Below are experts of layer 6 (counted from 0) of a mixture-of-experts language model. Rows are named router (the router's row for the expert), gate (a neuron's input weights, with its number), up (a neuron's input weights, with its number), down (a neuron's output weights, with its number) and show model dimensions 0-191. Each number is 128 + 32 x the weight over its row's rms, rounded and kept within 0 to 255.
After each expert's rows: a language model's description of what the expert responds to; "gets" lists some tokens that make up at least twice as much of what it gets as of all text. This comes from a sample of Wikipedia text that the model never trained on. Tokens count by the router's weight.

# expert 41
router [142  97 163 211 152 121 148 150 153 116  94 153 135 131  84 132 107 143 146 164 127 108 184 113 119 144  52 148  93 176 108 103 149 129 123 106 130 115 117 179 106 137 178 106 140 127 142 142 139 134 111 148  81 118 186  73  93  70 129 152 131 102 167 121 195 115 203 136  94 141 136  97  79  83 142 164 107 105 136  81 107 183  87 151 147 129 137 157 179 125  98  74 137 127 130 121 104  90 126 128 110 117 134 132 113 160 134 150 139 114 117  76 110 141 115 148  86 158 121  98 189 146 138 115 155  88 166 110 122 121 156  98 169 184 194 153 148 151 129  81 158 162  60 111  65 146 127 137 127  96 128 177 148 162 133  71  99 148 169 145  65 162 134 203 132 204 182 148 186 166 105 119 121 152 170 178  96 134  62 148 110 132 126 108 149 154  61 148 127  88 151  92]
gate1 [117 192 106 102 141 145 160  77 139 148 127 138 121 107 141 161 108 149 146 128 121 109 140 136 103 132 167 149  91 110 101 207 158 123 129 103  90 165  59 159 125 151 124 158 105 110 150  99  90 177 108 106  80 106 240  97 128  99 108 145 138 155 123 108  95 138 133  80 145 157 109 139 130  64  99 119 112 168 102 123 125 136 101 110 130 107 188 214 115 110 105 149 114 171 145 132 123  99 139 145  51  67 158 129  83 121 139 200 117 114  97 140 121  94  92 147 105 130 147 107  96 114 124 120 157  72  54  94  45 125 109  86  96 138 164  85 122 157  92 129 145 152 151  63 113 130 149 224  96 171 142 112  88 156 132 124  87 172 165 156  82 104 129 102 148 119 160 142 161 146 142 113 157 143 111 136 118  97 167 144 164 184 163 132 132 164  73 125 130 121 172 179]
up1 [125 179 111  96 135 118 161  99 127 151 154  80  71  18 119 176 131 107 149 109 158  84 151 159  88 144 162 152  99 109 136 164  99  76  99 128 107 104 112 114 120 158 133  70  89 100 175  40 149 135 174 135 107 170 171  93 140 132 193 128 150 179 148 112 133 134 125  74 110 135  93 115 179 150 141 168 141  85 124  92 142  98 119 137  79 120 156 174 135  95 131 139 139 106 181 159 189  96 102 152 123 111 136  91 127 101 185 159  47 109 111 117 126 116 137 184 114 133 114 136 126 115 144 111 208  83 100 118 138 182 100 109  89 116 131 131  82 162 132 116 181 113 120 101 114 120 111 134  92 143 142 119 167 165 137  99 125 158  82 145  61 131 154 117 128 207 117 124 155 168 107 111 130  97 122 124 116 168 141 118 181 163 167 130  72 161  72 132 186 130 150 182]
down1 [114 160 202  94  51 138 122 132 106 126 139  71 200 150 101 140 190 104  80 109 170 137 133 117 165 116 133 175 143 141 169 173 102 164  75 161 161  91 222 158 112 124 116 183 135 122 114 158 180  93 154 101 135 111  75 106 126 135 142  77 138 143 120 158 100 109 139 160 124 122 128 125 167 193  84 163 122 110 137 105 137  94  93 174 122 130 172  90  96 115 132 122  95 127 123 115  87 147 103 125 135 116 169 158 108 118 118 106 210 140 151 113 153 157  97 135 111 128 117  90 140 127 117 114 143  69 146  86 121 184  89 120 132  82 147 113  84 157  96  86 109 114 212 104 152 125  90 116 113  97  88 110 167 153 173 138 127 138 134  72 141 136 129 116 139  94 108 131  50  99  59  98 142 186 161 103 127 184 135 129 121  66 193 143  97 127 126 136 182  93 156 102]
Year digits, sports nouns
gets: "8", "0", "9", "7", "1", " well"

# expert 28
router [190 128 147 105 111 183 105 153 170 118 158 110 154 160 100  91 115  91 138 145 132 144 122 108 105 129 116 123  89 154  96 105 149  88 143 129 135 124  67 213 110 140 191 105 124 133  79 135 124 132 174 101 159  82 114 121  88 138 128 159 158 122 175 121 145 202 133 125 196 148 108 145 117  48 161 136 139 112 112 175 121 153 119 184 170 106  87 116 150 156 120 120  98 142 142 124 125 105 128 106 119 111 116 154 152  61 131 172 148 101 141  52  90  75 144 115 101 140  53 155 172 118 186  82 136 103 113 141 125 124 153 140 174 108 116 115 153 161 104 160 166 152  95 112  67 182 190  98  59 100 137 135 139 133 157 114 148 112 161  92 158 166 154 161 181 153 215  91 142 120 160 139 127 183 112 180  54 117 104 140 129 149 134 163 123 133 113 161 129  83 183 163]
gate2 [186 127 168 130  83 116 120 170 137  84 159 139 119 158  89  66 140 167  92 132  96 106 132 147  87 156  76  95  96 148 153 168 145 186 149 128  67 141 166 146  88 100 170 107 164  98 103 170 167 133 108 116 135  94  60 158 188 130 148 139 139  32  78 109 219  96 131  76 109  99  94 121 113  93 125 151 136 206  81 167 143 104 157 107 167 147 134 118 121 166 124 139 143 153  89 124 107 109 118 157 119  99 152 190 152  90 131 148 133  90 121 144 132 112  91 121 163 202 137 128 121 164 131 103 135 149  97  50 122 142 112 131 163 133 133 102 130 180 135 157 155 134 132 159  89 136 172 111 167  85  78 133 134 110  75 172  99 105  92 100 158  72 152 133  43 123 155  98 153 104 183  95 127 117 134 119 100 168 159 142 167 124 134 113 141  80 120  81 138 112 118 138]
up2 [137 151 118  82  86 109 153 155 112 124 107 104  84 194 101 175 111 112 118 160 151 176 101 114 182 150 133 154 128 165  72 144 119 125 153  83 115 183 117 129 151 138  93 142  98 126 139  91 116 116 132 180 190 115 150 107  95 177 101 112  94 100 115 157  77 138 166 213 103 142 124 136 124 136 101 155 126 135  57 125 149 145 104  94 131  80 149  46 123 124 191 141 131  99 138 192 161 201 125 126 113  86 105  79 129 226 156 104 123 116 139 120 122 144 174  85 130 135 149 123 138 134  85 152 159 158 126 151 120 113 192 117  96 132 157 109 107 190 138 117 173  87 130  79 153 114  94 141  80 138  89 163  90 153 111 125 151 141 120  76 138 131  89 110 107 157 137 134  72 145 114  95 213 160 117 130 136 159  87 109  38  85  96  76 118 135 128 125 119 180 129 105]
down2 [151 155 117 147 158  87 151 114 166  71 157 117 151 183 174 133 127 146 128 158 204  98  83 144 155  93 101 135 134 110 148 184 126 111 160 111  91 108 195  99 114 117 100  60 168 132 102 110 141 157 134 166  96 150 137 170 119 121 141 119 174 124  81 176 117 170 109  63 134 104 115 146 161  99 152 179 107 111 159 147 123 132  99 160 121 112 145 127 219 147 123  74 167 109  70 116  74 127 181 120 131 103 122  97 135 117 162 130 168 121 128 141 168 139 103 158 162 189 135  42 117  93 145 166 169 175  93 106 152 138 107 121 123 113 101 239 137 123 126  68 172  83 109 181 142 139 107 193 153  73 171 154 163 171 137 143 122 161 103 111 103 108 162 128 145  91 144 145  93 131 130  88 139 145 133 155 135 163  88 123 128  86 146  86  83 128 166 111 118  99 108 182]
Suffixes, modifier words
gets: "ed", " of", " with", "ing", "ly", " only"

# expert 46
router [113  98  83 115 132 134 150 181 123 129 160 144 146 134  87 114 152 176 180 145 236 186 116 145  61  90  67 186 113 158 112 111 175 112 108  98 121 142 146 147 112 130 101 112 158 158 117 129 155  95 173 104 161 149 160 134 123 120 120 141  97 132 119 140 125 161 111  88 141 156 106 131 106  97  80 153  99 105 106 130 107 148 149 160 172 162 151 124 197 104 129  92 137 140  80 136 169 142  76 129 145 146 229 136 154 110 121 151 149  85 123 158  56 159 113  94 123 123  35 143  99  90 124 105 102 149  76 125  62 153 134  99 178 149 141 111 142 162 109 122  95 117  90 148  80  97 159 144 114 138 116 116 132 138  93 156 120 133 164 129 104 142 116 149 121 165 146 130  73  91 128 100 104 171  47 211  96 100 131 133 111 100 178 166 205 139  71 138 121  98 149 107]
gate2 [135  87 122  95 125 136 122 154 139  99  98 193 144 128  90 100 108 120 119 146 105  86 133 141 153 146  83 173 147 139  77 137 144  97 133  95 131 106 157 162 122 150 154  99  77 169  41 194 163 217  68 139 126  99 130  64 136 130 130 192 125 155 113 132 131 131 175  93  96 123 118 103 103 143 179  99 137 103 122  75  86 123  86 115 140 136 116  90 115 177 177 100 162 161 112 131 134 127 166 149 150 102  61 122 148 175 154 134 171 115 122 197  98 107 178 163  90 139 125 135 113 168  81 204 128 123 120 114 145 141 119  95 143 104 124 193 112 145  82 117 177 126 110  80 164 123 169 122 142 164  99 149 123 121  50 137 142  37 177 126 161 116 106 102 105 168 123 142 167  93 103 163  88 143  64 114 173 142 126 151 106 155  88 148 139  94 130 166 141 144 179  97]
up2 [ 85 120  71 121 151  80  96 156  96 101 114 139 153  74 115 178  62  99 117 116 129 122  98 148 148 146  98 170 157 178 101 172 167 100 112 119 143  97 153 108 114 138 103  93 101 145  89 176 167 185 112 115 115 117  90  91 152  99 160 135 128 144  88 129 107 128 127 107  92 129  87 114 169 171 137 101 169 111  89 109  86  86 167 138 118 138  93 159 164 127 144 153  83 125 103 115 170 137 163 121  91 143  79 193 171 149 161 168 191  76 145 160 151 166 106 144 147  83 110  93  63 125 113 162  89 138 137 178 125 118  56   7 127 116  49 134 112  85  91 174 100 111 151  45 138 135 112 108 161 161 124 136 138 110 116 123 165 106 114  83 141  85 152 109 113 137 147 165 128 137 122 115 107 127  60  89 172 148 156 146 146 149  69 133  89  88 133 161 139 131 127 108]
down2 [110 120 131 136 160 116  97 114 101  91  65 113 108  63 186 128 162 135 101 106 115 152 152 145  80 185 127  90 198 125 186 161  84 138 136 108 175  86 163 114 116 160 150 150  71 148 129 100 112   5 100 168 135 118 160 139 149 163 145 104 139 111 162 126 128 154 128 109 119 106  87 169 154 118 143 154 138  71  89 149 168  57 155 176 169 116 164 120 138 180 141 124  50 121  98 174 135 141 100 135 134 169 117 153 202 155 182 165 108 141 115  53 204 159 112 162 123 118 118  95 114 106 151 145 138 113 155 138 141 141 109  80  90 131  67 134 154 158 122 135 142 164 141 173 155 118 129 104  78 100 148 156 123 133 116 117 143 138 136  66 101 134 201 121 153  76 150 146 117 180 167 172 147 152  60 138 154 149 113 139 138 135 118 167 146 140 131 104 119 100 148 148]
Mid-word letter fragments
gets: "in", "er", "i", "z", "en", "an"

# expert 13
router [149  83  80 131 106 134 124 125 120 160  97 140 175 164  50 119 192 156  80 161 147 126 113 124 124  59 138  94  94 154 149 138  79 163 130  93 150 117  98 142 126 142 165  71 117 139 146 121 121  87 141 134 146 138 120 137 138 138 118 173 128 109 130  74  91 134 153 175 125 140 102 151  95  86 131 149  79  99 155 129 113 145  87 167 164 119 149 116 146 113 128  96 145 163 132  91 134 125 112 164 182 140 127 146 149  81 188 104 144 129 133  84 112  84 189  74  96 178  84 195 138 155 125 143 116 141  76 161 103 154 204  94 115 128 176 103 213 181 104 181 137 125 111 108  83  98 109 136  97 103  88 171 108 152 142 146 124 136 193 148 117 204 124 174 108 193 185 126 158 101 127  77 132 144 106 158  96 143 123  92 123 118 135 154 128 175  31  82 103 154 104 120]
gate2 [185 164 151 164  99 143 133 114 162 143 107 103 175  89 100 167 134 139 107 151 165 145 112 129 119 168 137  53 146 100 158  88 129  54  99 173 110 132  99 132 128  87 174 183 136 156 149 124 108 119  88 121 160 121 113 165 130  93  91 154 152 120 138 145 126  86 137 178 137 107 115  92 133 142 149 100 127 119 166 166 135 176 129 111 137 148 136 142 131 172  92 153 140 185 127  89 167 131  82 119 132 152 111  86 141 141 164 156 129 204  95 132 143 142 109 105 144 107  81 105 149  82  96 119  86 163  90 165 123 162 120 110 150  99 147  69 141  80  49  79 154 154 168 118 100 147  71 112 165 114 114 102 161 124  98 128  88 105 139 105 188 141  52 131 167  15 104 162 148 129 157 161 180 141 168  99 112 148  75 164 107 164 150 164 109 176  74 103 132 130  70 184]
up2 [179 129 149 141 148 121  51 174 179 116  81 153 102  63  98 142 137  92 110 144  83 150  95  86 168 138 103 136 129 103 138 100 136 118  77 156 126  89 179 140  90 181 116 103 124 178 115 119 162  86 150  30  75 170 133 156 165 153 151 165 100  92 111 141  85 139 175 130 131 134 150  60 152 161 154 149  98 115 187 146 165  88 157 130 135 123 163 181 127 111 114  97 129 149 112 120 126 115 122  80 137 104 145 215 111 161 127 122 118 147 129  94 113 135 202 152  97 136  88 140 121 134 146 170 120  89  94  92 120 134 143  65 181 191 144 198 134  77  74  45 135 119 138 120 121 158 135  91 102  84 124  95 164  89 125 133 147 121 153  94  87 133 147 151 126 114 147 105 120 159 124  54 148  74 135 130  89 154 105 129 125 178 171  91 121  90 102 132 122 131 152 143]
down2 [123 131 145 157 106  97 177 143 133 144 149  77 133  84 110 209 149 170 149 105 152 107  94 171 175  68 113  90 117  98 134 105 130  90 108 133 139 181  63  75 107 129 118 178 115  56 148 104 107  67  77 179 202 162 144 142 133 122  79 184 147 162 179  99 142  76 126 138 108  83 142 178 159 103 145  87  47 116 113 148 141 116  78 104  90 147 110  74 125  88  83 136 100 142 147  87 181 122 153 135 125 167 118  97 126 145 217 116 122 131 140  96 131 111 127 156 116 118 155 158 123  97 111 174  86 148 136 146  80 139 126 141 164 138 171  87 130 137 119 143 162 108 186 119  96 167  87  69 100 141  99 118  97 122 112 129 118  96 153 105 131 142 117 141 134 129 160 160 156  76 184 136 142 106  82 137 120 114  55 121 138 121 133 182 111 118 110 192 154 120  72 150]
Indefinite article, section ends
gets: " a", " |", ")", " that", " an", " his"

# expert 42
router [162 118 105 169 124 153 109 155 124 100  61 192 157 174 130  93 178 149 172  96 163 154 136 120  75 144  77 159 116 134 137  88 145 116 117  87 104 111  93 166 153 133 169 102 116 175  84 108 131 131 140  98 193 108 190 121 101 133 169  99 113  96 148  85 102 130 225 102 134 119 133 119 112  88 131  81  87  76 165 150 146 112 164 175 148 160 166 147 126 130 131 158 135  75 123 125 146  93  95  59 115  42 185 145 102 134 173  80 115  85 114 116  52 176 181 103 126 155  96 150 154  80 142 192 182 126 109 136 123 103 113 106 157 107  93 131 152 171  92 109 183 139 126 144 123 129 171 151 141 128 147 144 111  97 138 103 171 136 181 165 134 190 116 126 132 129 171 132 150  89 111 133 112 147 128 135 104 105  74 120 108  90 176 137 169 190 145 146 113  78 136 140]
gate0 [132 152  75 131 159 136 146 103 146  74 122 103 172  97  88  94 187 128  70 109 160 126 112 132 113 118  86  94 137 126 116 141 126 130 142 156 147 161 119 128 128 147  84 173 162 125  85 141 165 195 177 130 159 141 112 169 111  74 172 143 115 146 106 181 136 126 156 154 148 165  94  81 142 131 115 129 102 136 142 132  70 106 121 166 164 148 105 119 166  63 140 114 129 124 163  80 151  80 140 135 122 117  81 161 132  78  82 135 157 117 123 156 139 126 135 149 112  51 146 132 173 126 174 128  66  38 122  93 186 113 113 102 163 114  96 152 129  98 165 135 119 184 141  86 152  75 134  70 137  89 178 117 137  50 113 106 107 135 151 120  76 135 128  84 172  75  47 122  57 122 150 129 167 153 188 157 161 137 153 139 184  80 132 188 144  98 140 137 117 122  93 150]
up0 [136 125 199  75 147 103 182 173  91 171  93 160  47 155 130  93  72 140 106 147 107 117 150 148  85  51  90 124 179 154 109 185 121 168 116 139 101 125 132 112 156 119 135 132 178 151 185 127 112 109  73 159  90 135 103 150 114 188 105 158 160  55 143  66 145 131 109 134 152 126 144 155 107 115 135 150 150 122 107 142 207 146 119  64 129  88 143 135  57 121 169 152 157  84 105 152  67 193 114 132 157 153 167 142 137 162 157  96 131  69 125 104 154 157 106 127 134  96 153 133 105 140  87  45 158 161  83 160  77 123 141 197 102 144 130 101  94 174  87 126 128 131 144 145 132 193 174 189 128 125 149 142 104 174 131 148 182 124 125  97 174 121 147 131 110  94 155 118 154 112 153 144  69 139 124 104 114 138 103 119 135 140 122 110 171 130 121 105 138 137 104  87]
down0 [196 138 132 170  94 111 108 174 156 114 118 155 116 119 115 118 136 138 205 160 167 139 139 147 132 111 136 169 152 154 118  95 157  61 139 143 110 128 138 134  89  85 122 114 175 123 130 103 109 142 103  61 171 110  93 100 206  92 167 140  64 162 138 103 159 151 129 133 154  99 139  90 158 127  90 156 110 129 121 127 123 146 227 130 134 149 152 112 115 135  98 103 122 118 133  90 170 172  64  76  76 126 137 151  69 141 118 107 158 139  81 180 107 103 121 145  67 137 183 126 102 127 121 152 135 153 151 109 124 177 140  91 153 167 187  76  90 117  86 124 128  82 152 121 193  95 177 170 115 189 149 124  94 166  85 107  95 156 108 123 123 127  80 192  67 201 123 126 127  80 156  92 156 140 162 120 128 136  85  81 153  95  97 140 135 115 137 127 124 170  77 171]
Determiners after prepositions
gets: " the", " The", " his", "The", " their", " its"

# expert 33
router [120 132 146 143 178 147 121 146 141  82  93 151 211 197 140  98 142 142 168 120 167 135 116 131  84 165  49 180 103 151 121 136  78 130 152  75 170 132 151 123 124 106 118 100 141 150 100 107 142 127 138 134 123 195 119  97  91 110 114 139  58 141 132 126 135 168 176 131 206 147 169 157 112 102 175 124  66 140 156  90 102 180 127 158 139  96 149 130 140  85 171 143 174 140 118 141 120  95  87 141 105 145 152 128 205  66 127  99 113 155 128  70 154 131 172  82  88 145 126 175 106 115 164  99  98 154  98 185 122 147 159 121 141 142 110 112 170 189 102 108 135 112  82 106 105 137 128 119 112 111 179 183 144 117 151 122 138 116 181 147  90 141 119 143 141 124 153 143  94 138  89 164 131 154 115 174  37  56 143 113  74  78 115 108 158 155  91 146  59 105 152  97]
gate1 [142 168 139 131 196 115 140 107 188  70  99 111 126 114  85 106 108 181 110 121  85 105 139 145 123  97 149 136 156 140 111 128 142 157 170 166 162 174 153  86 153 118 168  77  98 181 127 120  72  81 143 129 121 189 164 127  66 159 118  93 116 120  99 124 215 121 160 223  94 130  85 174 136 121 140 135 161  86 104 143  40 103 150 141  99  93 114 142 110 170 200 169  99 155 114  94 153 123 140 105 122 131 105 169 100  78  92 105 164 106 149 141 137 139  54  89 182  84 123 110  92 132  95 128  91 151  84 171 152 119 131 159  90  77 143 131  80 123 137 174 154 111 194 146 139 129  79  89  95  87 167  93 127 156 166 146 122 160  85  66 103 105 156 125 152 141  91 160 130 129 108 172 126 133 164 115 117 123 106 111  95 137  93 133 113 137 143 142 100 159 147 165]
up1 [108 154 115 125 134 101 139 178 103 117 127 108  98 100  93 153 108 130 142 174 104  68  56  85  98 160 174 116 105 132 132 137 116  83 107 167  76 132 108 202 160 119  77 161 131 175 162  74 137 148  90 181 200 204 166 151 188 133  31  97 117 166  83 135 151 133 127 132 135 137 148 137 161 128 135 150 121 135 204  85  93 104 182 136 126 121 111 153 175 114 118  98 109 131 110 135 110  89 135 194 145 102 105 123 145 131  54 156 111 110 135 207 148 138 160 124 187 104 116 121 110 230 108 117 115  91  68 159 140 165 142  86 150 140 129 122 145 113 137 122 109 142 124 104 133 126 147 173 136 164 109 135 143  97  93 150 109 102 107 132 117 121 152  85 156 157 110 111 120 186 150 154 113 191 147 172 138 132 139 114 111 141 116 127 112  92 157 107 195  59 148 155]
down1 [141 155 132 135 130 180 131  31  94 151 121 142 117 189 144 134  81 176 142 121 177 136 172 113 180 104 121 140 133  76 167 144 142 174 114 148 125 113 136  52  94 103  54  97 138  84 156 136 152 177 166 148  79  67 133 102 105  95 210 194  93 128 170 128 100 182 134  64 124 114  91 122  83 146 107  54 101 145  62 129 120 115 119 105 182  86 141 136 124 102 101 177 137  98 135 160 163 140 146 129 171 147 146  87 101 129 137 144 139 129 142  86 116 123 112  86  74 151 106  99 181 124 115 101 134 176 152  98 125 115 178 104 117  80 155 138 118 127 159 122 149 107 149 153 114 144  77 139 149 109 145 127 120 130 147 147 128 104 149 143 139 144  64 146 126  88 104 194 109  92 104 108  96 116 157 112 132 111 213 145 169 138 170  66 138 132  82 104 126 169 172 156]
Against/for, Thai bytes, name endings
gets: " for", "==", "|", "ad", " to", "ian"